Experts of a small language model.
Size: 12 layers, width 128, vocabulary 2048, 22.4M parameters.
Experts: 16 experts in each of 12 layers, 1 pick a token.
Training: a variant of Adam for the experts, 557M tokens, 4290 steps.
Below are experts of layer 8 (counted from 0) of a mixture-of-experts language model. Rows are named router (the router's row for the expert), down (a neuron's output weights, with its number) and show model dimensions 0-31. Each number is 200 + 40 x the weight over its row's rms, rounded and kept within 0 to 999.
Before each expert's rows: a language model's description of what the expert responds to. This comes from a sample of Wikipedia text that the model never trained on.

# expert 1
It responds to: Digit pieces inside years, ISBNs, counts and table figures, plus table cell bars after numbers, such as 195|3, 34|3, 66 |.
router,170,246,236,197,288,198,198,175,267,188,154,206,223,210,217,198,149,161,174,179,177,174,143,228,194,250,164,234,228,144,197,246
down0,218,182,192,155,166,194,279,199,221,254,178,233,191,202,212,157,224,176,206,190,149,198,148,248,288,167,178,236,237,242,224,251
down1,265,181,235,232,266,249,186,196,201,185,181,187,223,180,175,179,245,228,128,234,287,224,265,176,167,250,245,148,235,188,201,178
down2,129,161,154,185,162,138,181,155,197,189,236,178,156,179,219,193,196,218,271,244,193,161,185,170,114,186,172,215,198,179,123,223
down3,203,200,194,209,154,149,244,247,134,129,209,213,250,245,212,237,144,194,299,193,178,127,227,182,226,237,209,269,156,180,136,224
down4,184,166,191,182,202,212,197,219,176,220,204,228,235,174,200,170,190,258,209,192,273,188,249,171,194,214,137,165,99,181,148,198
down5,228,244,199,227,273,144,265,216,153,188,239,161,243,210,241,139,222,194,238,221,197,187,231,179,149,188,269,168,150,189,199,243
down6,201,263,223,209,255,141,178,222,214,168,269,153,165,218,177,136,157,173,162,167,185,195,189,182,192,184,199,150,173,199,202,184
down7,235,225,178,168,134,208,162,138,199,187,246,168,134,241,187,200,160,223,220,230,127,180,203,127,106,178,212,180,168,248,234,311
down8,247,258,245,137,171,284,148,145,168,201,239,171,196,273,216,206,192,169,186,229,176,192,149,229,204,150,203,207,195,194,168,239
down9,175,210,207,233,244,234,193,185,162,213,195,174,211,189,179,221,130,251,162,224,174,190,227,209,197,122,183,144,235,174,236,108
down10,195,216,195,228,213,210,179,268,159,208,262,258,203,150,254,172,219,183,207,188,213,258,166,163,201,177,219,236,179,171,181,197
down11,195,172,177,166,239,158,209,149,209,153,169,220,228,173,170,268,167,238,160,165,189,201,179,250,212,195,217,252,222,208,167,239
down12,190,264,93,213,201,117,198,179,212,145,177,212,172,269,166,219,221,191,209,251,192,228,185,265,233,147,234,201,139,243,185,219
down13,281,230,234,248,219,260,160,147,202,194,187,167,212,101,235,206,201,191,191,152,215,168,211,145,200,231,202,138,229,176,201,246
down14,167,205,165,169,192,218,220,235,260,209,133,178,208,201,253,245,152,204,264,187,199,238,205,221,235,169,218,241,139,185,168,243
down15,186,217,191,262,181,143,188,212,174,227,171,273,200,222,195,226,185,208,275,173,280,227,202,160,192,211,193,202,221,209,168,195
down16,162,227,202,219,160,206,219,260,162,288,146,190,160,177,151,281,255,240,184,226,184,210,229,200,259,217,209,194,205,288,216,207
down17,171,191,166,161,218,179,136,200,190,206,184,199,170,249,132,211,214,176,182,118,161,187,142,181,133,162,247,254,246,204,220,107
down18,229,210,230,276,114,136,222,198,184,142,294,175,192,168,143,156,188,212,262,195,184,189,171,240,219,122,225,174,197,138,204,218
down19,282,222,180,174,284,207,166,265,223,180,139,188,214,246,155,286,279,174,171,149,216,148,212,232,156,160,194,220,234,218,196,190
down20,153,216,170,170,206,249,143,267,175,221,195,157,219,209,110,186,291,219,219,165,156,204,212,182,190,199,196,194,194,158,178,226
down21,281,203,212,159,159,254,200,174,188,212,214,226,194,253,298,205,254,202,271,180,122,176,199,193,165,184,159,233,208,195,209,184
down22,209,203,218,163,219,150,245,162,168,250,214,253,161,247,187,206,128,176,221,132,175,143,149,200,125,210,135,174,227,187,251,146
down23,141,243,215,185,157,184,248,175,263,188,171,213,195,242,128,137,202,232,190,206,292,146,197,206,160,214,159,131,165,146,167,202
down24,183,204,161,135,225,212,199,233,201,208,197,229,255,209,182,209,135,171,225,165,230,209,221,268,205,169,144,205,225,246,292,169
down25,252,185,215,112,190,222,251,261,200,211,194,157,156,228,141,155,198,183,190,181,181,145,294,209,110,170,239,256,257,205,212,145
down26,272,151,182,136,167,192,139,211,264,215,218,252,191,227,162,203,215,164,116,182,200,199,196,224,229,243,230,174,204,230,146,246
down27,197,153,153,191,178,238,213,134,256,138,130,153,194,136,195,172,186,157,271,150,172,214,164,198,156,188,224,158,301,167,204,202
down28,170,208,190,253,236,239,216,210,266,242,209,178,232,156,293,174,130,241,212,206,160,127,259,210,265,182,168,228,222,187,214,240
down29,153,230,171,156,164,245,195,248,206,195,222,207,210,216,175,144,206,237,180,228,276,287,214,189,232,164,178,234,254,246,217,204
down30,170,202,186,154,299,185,232,166,146,222,204,245,171,287,119,190,233,160,221,176,196,178,165,266,237,131,244,193,236,209,191,216
down31,182,165,198,213,183,147,237,241,207,250,173,196,195,179,255,266,180,270,210,191,203,173,204,180,195,164,112,262,267,183,130,256
down32,283,240,234,213,201,189,157,216,179,180,258,187,166,152,219,230,196,235,145,229,142,184,197,220,227,208,255,184,122,197,145,188
down33,151,213,170,153,107,194,183,142,257,246,213,202,112,236,205,191,213,171,242,202,292,213,264,162,204,185,226,192,166,265,198,190
down34,183,217,144,267,179,179,187,160,175,245,215,197,192,207,294,229,219,237,158,196,199,244,196,152,303,304,235,149,222,148,210,239
down35,234,250,200,191,209,261,216,164,195,199,168,138,193,184,293,201,243,225,215,223,239,159,208,227,220,185,166,260,239,102,215,248
down36,186,202,176,219,208,200,162,194,183,246,160,207,97,140,214,263,198,204,241,222,113,175,211,176,158,253,136,160,111,266,235,167
down37,282,194,190,200,212,251,273,236,202,159,223,166,235,135,221,208,148,217,235,198,183,151,275,168,205,321,164,193,206,151,227,182
down38,207,228,253,198,189,182,172,218,203,149,224,213,114,192,229,211,151,192,247,214,247,199,221,222,285,247,291,232,203,242,162,156
down39,251,162,263,184,94,210,182,201,209,151,205,249,184,210,178,205,172,165,196,220,183,162,199,166,160,250,176,178,294,210,185,168
down40,239,236,223,122,209,212,184,237,270,156,181,157,171,216,238,228,190,159,215,263,182,211,120,207,250,220,159,186,201,171,171,240
down41,247,196,189,220,227,237,240,245,186,231,142,202,266,216,174,195,218,139,309,223,184,182,247,167,280,218,186,154,200,226,238,238
down42,133,216,147,267,171,203,214,184,250,219,218,204,226,240,300,196,215,271,222,164,186,235,191,181,139,187,162,210,99,161,140,218
down43,199,169,173,200,175,193,78,176,205,194,188,291,233,211,158,174,211,142,232,231,227,232,225,188,218,190,180,233,163,164,240,219
down44,246,218,180,231,233,257,219,205,221,184,123,202,156,149,182,211,235,209,221,141,238,187,209,216,239,218,248,193,182,189,200,273
down45,251,242,209,178,207,251,135,214,224,194,217,185,192,260,111,262,237,129,177,192,210,151,204,120,201,170,204,239,173,213,185,91
down46,281,223,236,194,178,191,246,147,157,224,166,194,183,202,195,185,227,268,217,158,222,150,248,199,244,205,196,140,177,209,231,145
down47,147,223,276,139,152,261,142,228,203,231,222,122,148,236,160,157,219,190,142,188,188,168,258,183,248,241,164,238,250,229,232,198
down48,163,138,242,207,247,179,172,150,253,233,261,229,240,200,191,211,205,218,213,199,149,226,187,252,189,211,192,197,277,229,207,304
down49,232,188,259,137,245,224,201,211,213,205,240,162,256,233,207,170,175,175,161,167,176,193,203,242,233,186,248,178,166,182,233,272
down50,151,141,112,237,164,167,236,141,262,168,218,163,200,245,166,216,224,176,151,198,161,178,210,179,195,215,194,195,188,220,258,137
down51,262,303,194,193,259,225,186,228,229,213,171,209,274,172,254,156,172,261,225,184,229,233,189,196,284,276,206,208,158,163,246,196
down52,282,173,203,204,156,188,231,202,257,207,192,189,213,175,209,181,248,255,214,204,248,171,255,161,170,157,274,243,250,230,125,198
down53,243,132,208,134,195,185,254,199,273,243,155,265,212,221,193,197,177,194,248,179,251,227,202,228,138,209,164,239,185,230,181,221
down54,190,179,148,213,163,197,104,203,239,264,187,214,172,209,174,140,209,157,169,201,221,151,192,135,247,150,183,227,178,178,222,192
down55,210,140,156,194,221,227,125,215,203,241,109,206,220,181,152,127,166,182,217,165,157,150,273,125,165,198,202,221,231,190,171,168
down56,200,224,257,209,182,190,214,180,157,180,257,227,219,168,229,172,190,210,188,244,190,178,181,184,155,150,187,184,162,142,211,240
down57,159,247,177,206,161,248,142,223,245,219,248,200,155,241,160,160,211,195,220,176,182,160,216,272,149,219,307,208,249,216,145,171
down58,202,232,187,277,187,200,125,189,105,197,211,254,221,250,135,214,284,151,208,151,199,171,212,202,227,194,126,273,200,207,238,201
down59,169,197,217,230,165,218,151,217,238,189,161,158,211,168,228,225,194,254,106,217,192,238,191,241,231,216,151,178,164,233,214,207
down60,196,203,178,268,187,184,191,150,199,245,205,205,207,138,216,171,243,199,167,153,211,142,221,88,227,137,185,129,260,147,175,220
down61,184,210,228,154,231,230,245,152,122,205,171,238,235,237,219,199,177,213,182,213,191,206,194,167,259,270,269,191,254,181,169,248
down62,255,246,199,217,176,159,276,193,215,152,218,208,176,218,202,178,168,146,178,155,167,230,147,127,211,215,241,209,242,185,193,212
down63,237,166,214,230,263,161,201,220,163,289,265,218,246,217,276,306,167,266,237,222,177,126,227,219,205,221,229,180,217,245,210,222
down64,188,200,172,247,202,231,195,244,164,192,224,193,243,243,207,223,184,147,219,164,215,179,211,188,158,188,226,198,173,168,195,251
down65,168,253,228,219,154,169,164,238,203,216,196,218,180,89,247,275,217,203,225,194,174,223,216,150,228,200,167,162,252,227,218,137
down66,214,274,203,175,213,166,105,196,168,138,246,109,219,169,225,171,232,209,228,161,145,208,217,216,220,155,164,194,250,181,239,179
down67,158,179,191,221,225,151,260,143,222,250,236,151,213,276,265,219,176,227,314,123,178,226,160,176,178,172,146,226,166,182,161,262
down68,118,185,238,242,182,222,197,202,248,170,195,220,209,217,249,150,181,171,172,135,159,192,133,166,222,226,212,222,245,230,210,183
down69,268,209,232,200,200,228,164,183,251,281,202,235,143,270,224,214,239,183,157,199,182,186,244,160,267,239,120,244,227,189,220,177
down70,221,167,150,151,205,161,167,107,136,201,173,200,188,185,208,169,212,246,164,206,144,208,265,214,169,273,241,229,294,205,254,224
down71,193,121,167,225,234,165,219,242,240,213,241,179,184,223,201,217,218,239,267,234,206,164,139,321,220,197,179,156,190,172,194,211
down72,163,246,221,211,224,208,143,177,180,221,191,194,187,200,189,226,121,214,218,250,217,172,218,193,190,215,231,221,126,270,208,165
down73,193,214,243,136,213,118,211,130,196,137,179,128,189,247,141,215,167,240,257,219,175,134,208,137,257,172,236,216,207,260,242,203
down74,204,238,228,164,223,217,115,204,230,158,210,205,157,196,124,147,139,234,215,247,272,122,180,204,170,202,246,159,240,203,197,277
down75,240,193,295,251,224,218,222,175,89,223,224,149,170,122,238,202,188,234,166,113,168,212,242,187,130,186,236,186,234,110,194,203
down76,238,189,219,141,231,178,220,230,236,233,275,205,195,221,167,229,246,228,134,248,205,135,163,289,239,151,179,143,160,258,202,231
down77,164,247,174,252,104,136,165,209,251,195,224,227,226,196,205,316,185,199,157,146,220,174,254,146,196,200,253,157,241,157,209,244
down78,138,181,201,181,170,141,214,187,202,194,180,237,233,174,186,202,179,196,244,185,172,206,159,116,180,272,237,133,218,276,179,219
down79,191,277,252,186,207,176,224,208,134,192,208,246,170,167,303,247,199,235,178,172,196,230,221,177,183,236,255,214,193,166,197,180
down80,268,138,205,270,202,231,184,216,248,217,208,189,86,252,213,154,169,224,231,220,194,218,229,199,196,126,240,168,106,156,180,167
down81,273,179,231,186,184,219,227,223,238,208,217,183,175,193,233,160,211,160,255,219,182,158,172,214,225,213,186,87,228,211,176,257
down82,229,211,113,183,115,243,179,234,267,201,136,240,159,257,164,255,188,203,248,127,191,222,128,170,153,256,210,192,218,249,285,202
down83,154,197,209,175,207,163,216,256,138,187,153,283,216,203,220,158,192,131,185,169,205,214,166,223,202,137,231,241,195,119,210,171
down84,215,179,222,167,227,223,263,164,213,223,239,129,163,138,152,247,280,205,193,201,220,159,219,224,220,169,245,165,200,196,320,190
down85,191,182,211,194,255,148,249,203,244,238,257,213,153,177,216,217,199,306,237,175,219,201,223,299,145,146,209,199,148,219,200,225
down86,187,165,222,185,152,109,237,198,186,212,262,230,165,252,173,206,154,220,171,182,222,181,156,254,224,192,207,206,164,170,146,224
down87,201,205,168,157,196,208,218,203,245,274,299,248,251,241,171,188,185,219,179,156,189,228,272,152,224,200,134,171,178,195,247,192
down88,188,207,165,182,216,162,196,192,306,192,193,223,196,180,165,232,264,218,170,206,208,290,221,208,213,173,221,185,140,205,176,133
down89,172,223,191,204,163,121,235,185,219,177,368,176,253,160,215,242,215,183,247,227,173,241,131,199,175,171,170,189,196,230,213,193
down90,202,222,180,211,213,179,232,158,249,237,181,256,205,177,162,162,222,243,284,69,202,211,186,208,185,221,182,234,237,178,234,283
down91,205,194,198,187,246,220,188,139,243,182,271,267,187,206,186,183,192,167,175,224,168,209,164,201,162,231,113,254,219,116,238,247
down92,178,155,282,222,265,164,220,172,261,228,178,197,210,235,166,227,204,233,209,281,250,207,150,170,226,205,215,204,135,165,220,225
down93,261,147,111,190,166,171,201,191,176,249,236,228,211,159,327,172,173,211,217,201,179,158,112,231,204,190,232,143,259,207,193,181
down94,241,157,294,280,188,236,168,203,224,213,252,187,265,147,164,150,211,168,207,195,201,181,179,200,204,184,172,162,156,272,201,206
down95,199,192,126,201,236,180,282,203,177,178,190,165,178,290,207,153,249,233,240,271,267,223,278,204,214,172,233,252,175,245,187,192
down96,159,255,219,163,220,230,193,118,238,291,195,180,138,214,194,273,184,191,211,243,110,236,240,238,243,96,165,206,145,181,218,213
down97,205,256,209,170,224,213,233,250,166,218,177,201,204,263,220,267,222,235,289,220,166,159,171,189,136,253,201,261,228,209,173,223
down98,230,260,180,201,216,157,210,205,147,96,210,230,164,176,175,214,216,232,266,174,212,222,181,135,198,220,185,183,185,188,134,137
down99,208,255,198,198,210,207,222,128,190,153,231,198,156,194,238,209,252,209,271,212,184,173,230,244,262,227,260,238,190,147,225,269
down100,188,193,200,241,148,223,147,195,195,175,208,187,198,229,195,179,167,174,238,228,208,232,179,176,282,176,247,210,172,185,201,172
down101,221,185,224,204,243,272,208,190,152,193,163,216,144,287,158,194,221,237,187,165,203,190,237,135,189,229,270,238,189,232,73,209
down102,249,176,198,178,155,153,268,147,234,181,161,144,205,231,239,159,193,127,191,176,241,184,217,220,286,262,174,206,189,155,179,182
down103,190,147,176,181,242,217,190,235,268,253,205,224,134,222,143,234,185,230,216,123,213,195,231,203,163,181,279,205,187,262,265,158
down104,255,247,199,227,188,171,195,220,143,229,187,191,244,213,272,183,189,218,193,169,137,154,226,214,203,178,169,185,137,204,157,194
down105,154,130,136,166,257,185,176,211,183,243,156,235,200,307,204,180,194,227,172,157,193,186,220,186,239,201,166,245,114,172,212,202
down106,220,190,204,285,188,135,261,243,174,146,269,287,163,245,139,199,156,241,226,187,196,195,252,155,155,179,259,160,163,234,158,187
down107,166,107,103,197,155,230,180,212,228,233,232,219,165,246,158,202,253,220,166,240,198,205,205,180,210,202,206,231,161,298,210,160
down108,256,213,230,223,248,212,224,179,158,202,248,166,172,146,261,176,208,230,228,146,140,221,195,180,112,242,228,174,193,99,158,207
down109,221,181,170,197,211,178,153,268,175,169,241,244,185,202,172,203,240,250,154,156,221,271,211,195,241,183,236,168,132,201,213,115
down110,124,200,163,170,193,181,117,154,194,239,255,210,146,239,242,217,246,189,184,248,211,143,254,194,198,155,169,218,162,279,256,201
down111,218,147,203,284,231,157,232,269,169,201,210,190,276,182,230,162,239,277,225,209,161,218,238,178,227,126,246,226,186,172,178,220
down112,258,228,216,248,219,162,190,209,210,168,161,210,130,188,184,186,142,221,260,163,227,205,163,245,126,291,199,194,119,219,215,235
down113,262,175,212,229,176,184,188,276,191,179,238,227,158,208,185,227,153,212,160,211,200,215,163,186,172,237,174,173,156,157,152,248
down114,174,212,237,177,241,142,220,244,252,268,267,176,237,217,162,156,168,226,139,181,184,163,187,316,216,232,242,195,184,145,224,289
down115,228,242,168,194,199,176,205,153,158,202,128,204,205,141,153,174,268,285,211,222,204,175,250,205,214,282,246,153,279,255,199,212
down116,191,159,260,255,206,185,174,139,195,214,153,246,253,219,164,163,229,274,269,262,291,227,193,122,154,215,213,190,164,198,208,135
down117,234,217,219,227,201,205,113,228,268,128,249,157,159,159,199,194,182,231,228,224,239,187,222,243,176,196,139,254,194,276,195,196
down118,213,149,180,233,136,211,260,256,232,189,164,213,193,180,275,260,265,205,187,259,193,197,200,180,221,260,191,255,245,252,167,131
down119,255,211,217,172,120,172,196,199,227,82,249,146,220,246,158,161,193,200,146,189,162,254,139,181,233,166,187,211,189,235,180,133
down120,186,202,210,281,168,225,199,195,122,187,183,246,220,256,302,206,144,214,200,200,150,247,127,233,199,242,127,205,193,221,238,199
down121,205,141,129,154,226,205,183,273,235,213,200,228,217,196,216,154,173,228,228,157,140,307,216,240,220,119,199,245,193,227,258,169
down122,159,188,183,102,172,209,246,211,117,204,188,211,196,213,180,223,201,242,325,217,218,232,219,210,199,172,188,201,170,267,159,198
down123,268,156,143,204,196,219,194,206,216,185,217,186,163,120,241,114,168,195,223,197,173,269,228,293,188,158,275,178,176,159,147,225
down124,200,157,220,273,201,206,231,173,129,187,215,202,221,128,183,195,291,204,198,219,254,191,188,136,221,266,253,153,144,222,201,259
down125,163,212,151,214,226,324,160,144,184,241,198,186,104,194,98,150,169,182,128,169,173,212,237,170,198,195,195,154,177,205,250,196
down126,187,213,196,218,218,198,160,202,177,134,213,240,185,170,206,266,224,202,136,207,164,238,171,172,221,140,222,212,175,290,250,218
down127,230,249,205,164,229,220,245,177,212,212,156,221,250,171,226,117,161,235,205,196,100,122,283,248,175,202,232,222,246,167,200,272
down128,182,197,222,155,247,207,234,199,211,196,175,198,188,247,177,226,188,257,190,221,194,217,208,194,186,267,211,131,149,152,196,265
down129,171,233,204,218,243,229,267,166,165,159,147,205,230,167,81,226,275,179,177,120,185,188,201,100,216,160,145,182,238,208,234,231
down130,275,228,253,203,176,180,227,158,203,236,239,209,223,216,228,251,197,149,272,229,251,231,203,142,246,214,233,163,140,220,227,182
down131,162,128,166,227,193,266,175,211,173,178,186,231,208,218,274,146,193,157,169,219,216,215,197,260,131,171,182,296,208,188,160,131
down132,218,180,175,174,199,191,131,274,188,190,163,193,211,303,248,209,173,182,222,220,150,199,189,240,192,271,197,200,182,165,246,238
down133,187,212,194,189,213,240,190,256,278,153,117,178,218,195,140,235,214,140,167,193,168,185,144,175,237,238,191,215,191,284,224,186
down134,192,151,208,172,230,220,256,214,159,189,216,189,149,145,155,227,149,134,221,223,181,259,213,198,264,158,141,212,177,200,209,161
down135,122,140,130,188,195,179,203,138,188,203,184,217,201,230,251,221,192,223,220,176,201,267,156,227,118,183,193,168,238,182,179,216
down136,234,165,191,207,180,207,145,205,241,147,222,198,132,142,198,196,255,224,209,212,178,184,212,68,215,208,223,238,292,270,118,145
down137,224,231,280,197,172,207,116,292,187,185,254,174,184,224,167,171,184,226,135,237,194,156,200,168,239,186,154,150,257,157,175,170
down138,149,217,223,212,129,150,195,226,190,157,188,261,173,203,176,152,238,239,219,54,154,251,245,149,143,182,255,181,210,144,110,152
down139,236,206,153,115,180,193,155,203,248,219,147,225,219,227,210,217,179,282,227,222,188,147,211,244,240,232,242,227,211,169,218,274
down140,172,152,161,222,180,210,171,148,215,206,235,138,200,174,176,165,203,165,234,203,204,256,111,275,145,172,215,188,227,116,170,191
down141,236,158,161,199,167,177,158,203,239,244,184,157,215,215,206,167,258,219,209,199,240,177,225,226,191,223,179,205,129,197,216,179
down142,189,162,196,262,196,178,193,279,197,229,191,171,177,160,272,108,199,165,218,191,171,179,163,222,224,181,205,282,232,182,125,222
down143,211,166,179,135,240,187,260,207,116,231,204,264,230,208,180,282,177,241,152,176,187,173,284,225,200,162,203,175,138,205,248,206
down144,257,221,178,182,232,124,200,164,237,182,215,183,235,156,187,156,230,238,254,146,187,184,249,152,204,193,202,237,244,249,235,164
down145,190,184,173,146,229,217,228,238,227,169,167,216,207,145,142,164,176,203,160,215,257,239,226,119,213,124,177,183,179,183,197,200
down146,244,283,157,249,218,212,237,215,251,187,127,195,192,184,290,211,186,156,264,202,242,222,171,269,233,157,188,249,170,151,227,198
down147,217,287,196,182,145,202,174,220,182,197,217,248,231,189,130,244,240,202,248,196,258,187,218,219,272,83,274,224,237,209,202,209
down148,232,183,243,137,241,167,202,185,222,188,242,237,137,218,198,172,241,231,222,176,259,200,164,197,145,192,150,232,102,218,228,166
down149,137,100,185,182,189,194,192,298,213,176,175,173,205,147,224,196,135,197,248,154,96,179,205,199,138,207,224,210,224,211,173,207
down150,248,194,153,198,172,164,145,200,207,178,186,190,173,261,137,203,266,287,293,208,189,220,154,185,193,117,231,167,237,247,220,235
down151,199,210,238,254,252,246,131,208,164,247,196,219,236,204,161,144,284,175,165,270,222,241,251,138,182,178,210,161,83,235,140,275
down152,199,179,147,282,204,223,237,202,264,203,158,237,215,247,122,175,164,246,242,194,251,174,228,162,212,227,260,185,181,199,159,217
down153,193,183,208,209,198,192,272,233,308,217,177,217,178,228,164,216,196,206,244,227,195,164,263,127,212,214,205,172,124,288,220,141
down154,208,242,172,157,136,197,207,242,273,158,167,188,196,178,232,158,229,206,147,194,198,157,188,144,226,217,220,151,228,162,183,240
down155,238,259,250,179,129,145,174,204,139,169,180,209,243,216,285,194,180,148,273,212,186,155,169,203,259,227,184,203,197,172,179,220
down156,262,171,168,201,207,235,266,222,157,196,179,219,246,250,208,230,176,136,184,181,139,226,206,184,191,215,185,180,233,224,172,198
down157,292,157,219,215,190,197,269,154,231,290,213,241,236,159,241,140,161,218,247,209,192,179,153,179,290,194,176,174,146,219,173,218
down158,224,153,113,200,259,265,119,143,172,167,201,225,260,176,258,170,165,171,139,263,206,231,109,216,172,133,175,186,241,174,186,219
down159,149,262,213,191,212,154,215,127,184,228,201,192,190,227,213,242,179,213,157,218,263,164,235,286,138,178,178,165,81,172,204,271
down160,184,231,261,216,166,238,158,170,180,134,174,138,170,157,177,197,230,221,208,195,190,203,197,219,169,254,196,176,219,159,162,184
down161,238,202,214,161,186,274,246,154,193,233,169,228,212,184,233,188,258,162,170,148,167,238,159,218,238,217,243,159,234,191,169,137
down162,224,213,189,213,119,179,207,239,205,223,219,256,197,276,182,138,262,199,157,206,221,169,226,175,223,216,167,119,199,171,204,184
down163,165,239,224,198,163,119,176,205,206,209,174,150,170,234,138,146,195,204,216,152,173,160,208,181,236,205,246,250,188,304,188,130
down164,296,219,163,281,209,234,201,309,131,172,263,216,205,206,219,170,296,222,195,186,203,167,217,184,187,196,154,184,190,167,164,221
down165,250,226,189,147,232,204,185,185,191,271,155,173,171,169,126,192,150,235,202,203,200,190,199,219,242,276,237,246,187,169,206,187
down166,209,150,168,206,173,239,291,174,149,244,216,247,189,194,260,126,260,184,176,173,195,202,212,103,275,205,178,142,282,165,185,220
down167,173,230,239,263,207,186,143,215,206,134,222,192,193,228,164,216,237,225,237,201,213,204,185,143,176,202,261,234,203,256,210,206
down168,248,242,194,211,184,281,217,191,158,228,200,197,193,277,219,259,228,196,288,169,198,253,177,180,180,130,208,102,130,191,256,247
down169,205,177,131,196,220,202,202,212,194,197,253,207,179,220,149,151,153,193,207,184,205,152,200,245,197,164,147,163,229,198,187,264
down170,251,158,156,292,192,116,257,204,201,222,233,172,147,240,169,231,189,217,224,306,211,257,225,143,171,249,156,162,171,200,162,215
down171,142,172,198,183,143,157,249,244,212,125,161,255,178,198,189,179,188,180,190,196,214,246,260,169,233,120,269,169,226,208,200,172
down172,166,163,216,258,201,170,250,214,176,207,181,175,158,231,157,210,117,190,251,195,168,197,205,224,247,135,268,237,164,205,215,237
down173,199,182,242,183,212,208,250,112,208,156,190,251,152,202,110,256,312,187,223,200,305,206,196,124,210,102,210,186,184,192,205,280
down174,236,191,258,157,226,292,227,183,220,234,178,184,164,251,234,201,220,266,283,163,271,230,140,283,245,197,202,228,280,117,208,166
down175,224,181,197,200,119,163,202,249,154,232,249,212,150,216,220,262,173,183,282,226,187,145,237,263,203,227,231,248,199,205,158,201
down176,156,235,192,204,226,161,251,163,242,235,164,198,190,215,238,188,232,220,267,238,241,154,190,170,239,187,246,162,187,219,241,221
down177,227,184,244,150,205,181,188,187,175,197,252,198,271,170,201,236,265,214,141,249,222,183,249,307,183,153,211,174,159,256,255,234
down178,197,176,184,129,161,242,190,207,220,250,232,194,254,201,205,220,213,164,204,199,153,173,214,248,166,203,140,163,239,173,247,242
down179,200,148,172,128,213,185,223,132,172,208,276,201,199,226,112,176,162,212,154,239,232,219,300,128,234,224,104,252,254,228,143,250
down180,221,235,225,175,272,200,131,203,177,272,179,156,239,203,168,251,181,246,231,227,186,179,236,235,281,204,179,174,164,144,198,232
down181,179,158,208,186,204,183,218,234,245,212,103,168,224,181,198,226,181,233,240,159,226,186,280,132,186,229,180,276,160,166,230,211
down182,204,275,187,183,214,193,294,262,245,160,228,190,241,184,232,167,195,234,171,295,165,216,295,176,165,211,188,214,197,239,211,231
down183,200,254,198,190,198,216,128,199,247,213,141,106,162,239,154,182,214,180,251,162,200,231,204,242,205,240,178,214,137,226,196,180
down184,193,210,206,233,174,251,271,266,200,248,208,155,238,214,198,197,194,215,164,237,222,220,190,241,215,200,217,148,134,188,273,163
down185,207,142,158,200,206,175,134,124,232,217,190,215,144,217,191,247,151,179,100,249,209,238,197,221,150,186,204,188,256,284,219,199
down186,179,228,212,182,230,190,158,208,207,193,234,156,207,237,195,258,168,152,213,210,169,172,214,170,238,177,198,184,226,287,139,190
down187,288,173,218,243,238,176,163,187,185,190,253,182,181,168,264,161,139,176,187,223,165,242,147,223,170,183,169,141,190,229,198,264
down188,172,219,172,195,242,273,200,182,195,216,162,231,231,197,227,196,184,200,167,186,227,173,174,243,208,258,225,199,138,248,217,166
down189,229,190,173,169,218,201,174,267,202,195,133,226,244,194,218,180,223,169,242,129,178,197,203,194,224,225,206,178,253,122,194,216
down190,194,238,221,238,173,136,136,211,210,239,213,226,163,177,192,218,264,186,259,189,177,212,204,159,294,199,188,279,120,195,232,196
down191,193,155,179,227,182,165,248,193,245,211,213,204,239,234,177,197,155,240,167,195,168,126,122,211,111,145,179,178,171,218,160,194
down192,226,192,274,176,172,232,223,288,189,214,183,138,216,169,216,153,237,237,240,279,155,139,243,176,225,251,140,173,212,194,205,116
down193,203,182,157,121,188,180,215,233,262,229,192,232,148,221,190,195,189,169,160,177,176,165,203,227,214,171,159,252,137,256,212,157
down194,307,146,184,204,151,232,269,179,164,151,173,276,138,198,167,147,251,187,193,276,196,257,225,189,189,193,269,205,208,229,263,161
down195,144,243,260,195,147,161,229,177,249,207,223,215,139,226,170,239,182,248,203,170,183,260,254,214,164,182,149,175,59,265,204,194
down196,238,239,207,208,187,182,246,207,188,218,192,138,205,183,214,192,192,177,149,259,210,224,209,131,257,224,152,200,246,161,172,245
down197,186,208,213,215,224,229,171,214,250,224,191,129,234,248,251,197,187,172,252,232,185,160,138,203,216,158,222,206,225,120,261,188
down198,214,259,231,219,234,211,220,199,164,165,235,156,211,147,263,215,168,245,210,233,264,166,206,237,235,167,139,187,275,255,217,221
down199,202,237,272,198,220,195,200,198,209,175,183,138,193,194,201,212,150,226,209,209,196,240,165,149,158,216,239,173,233,233,172,206
down200,208,218,188,200,149,223,133,213,209,246,163,169,239,205,250,108,178,180,212,256,148,211,211,205,211,229,216,217,152,125,204,193
down201,257,202,185,173,222,207,152,191,256,177,126,240,121,233,225,228,217,196,187,194,210,217,174,189,177,232,245,184,289,193,185,238
down202,198,217,245,169,287,246,263,240,204,179,182,236,261,169,247,223,198,248,213,274,228,299,198,219,260,181,225,279,230,159,195,201
down203,254,198,206,204,160,224,188,156,173,226,249,177,105,198,215,176,155,148,228,272,223,157,155,176,231,244,212,166,209,228,132,202
down204,204,245,184,163,258,223,248,209,217,215,164,240,171,258,200,194,261,192,210,213,155,156,180,207,155,229,217,172,215,173,219,184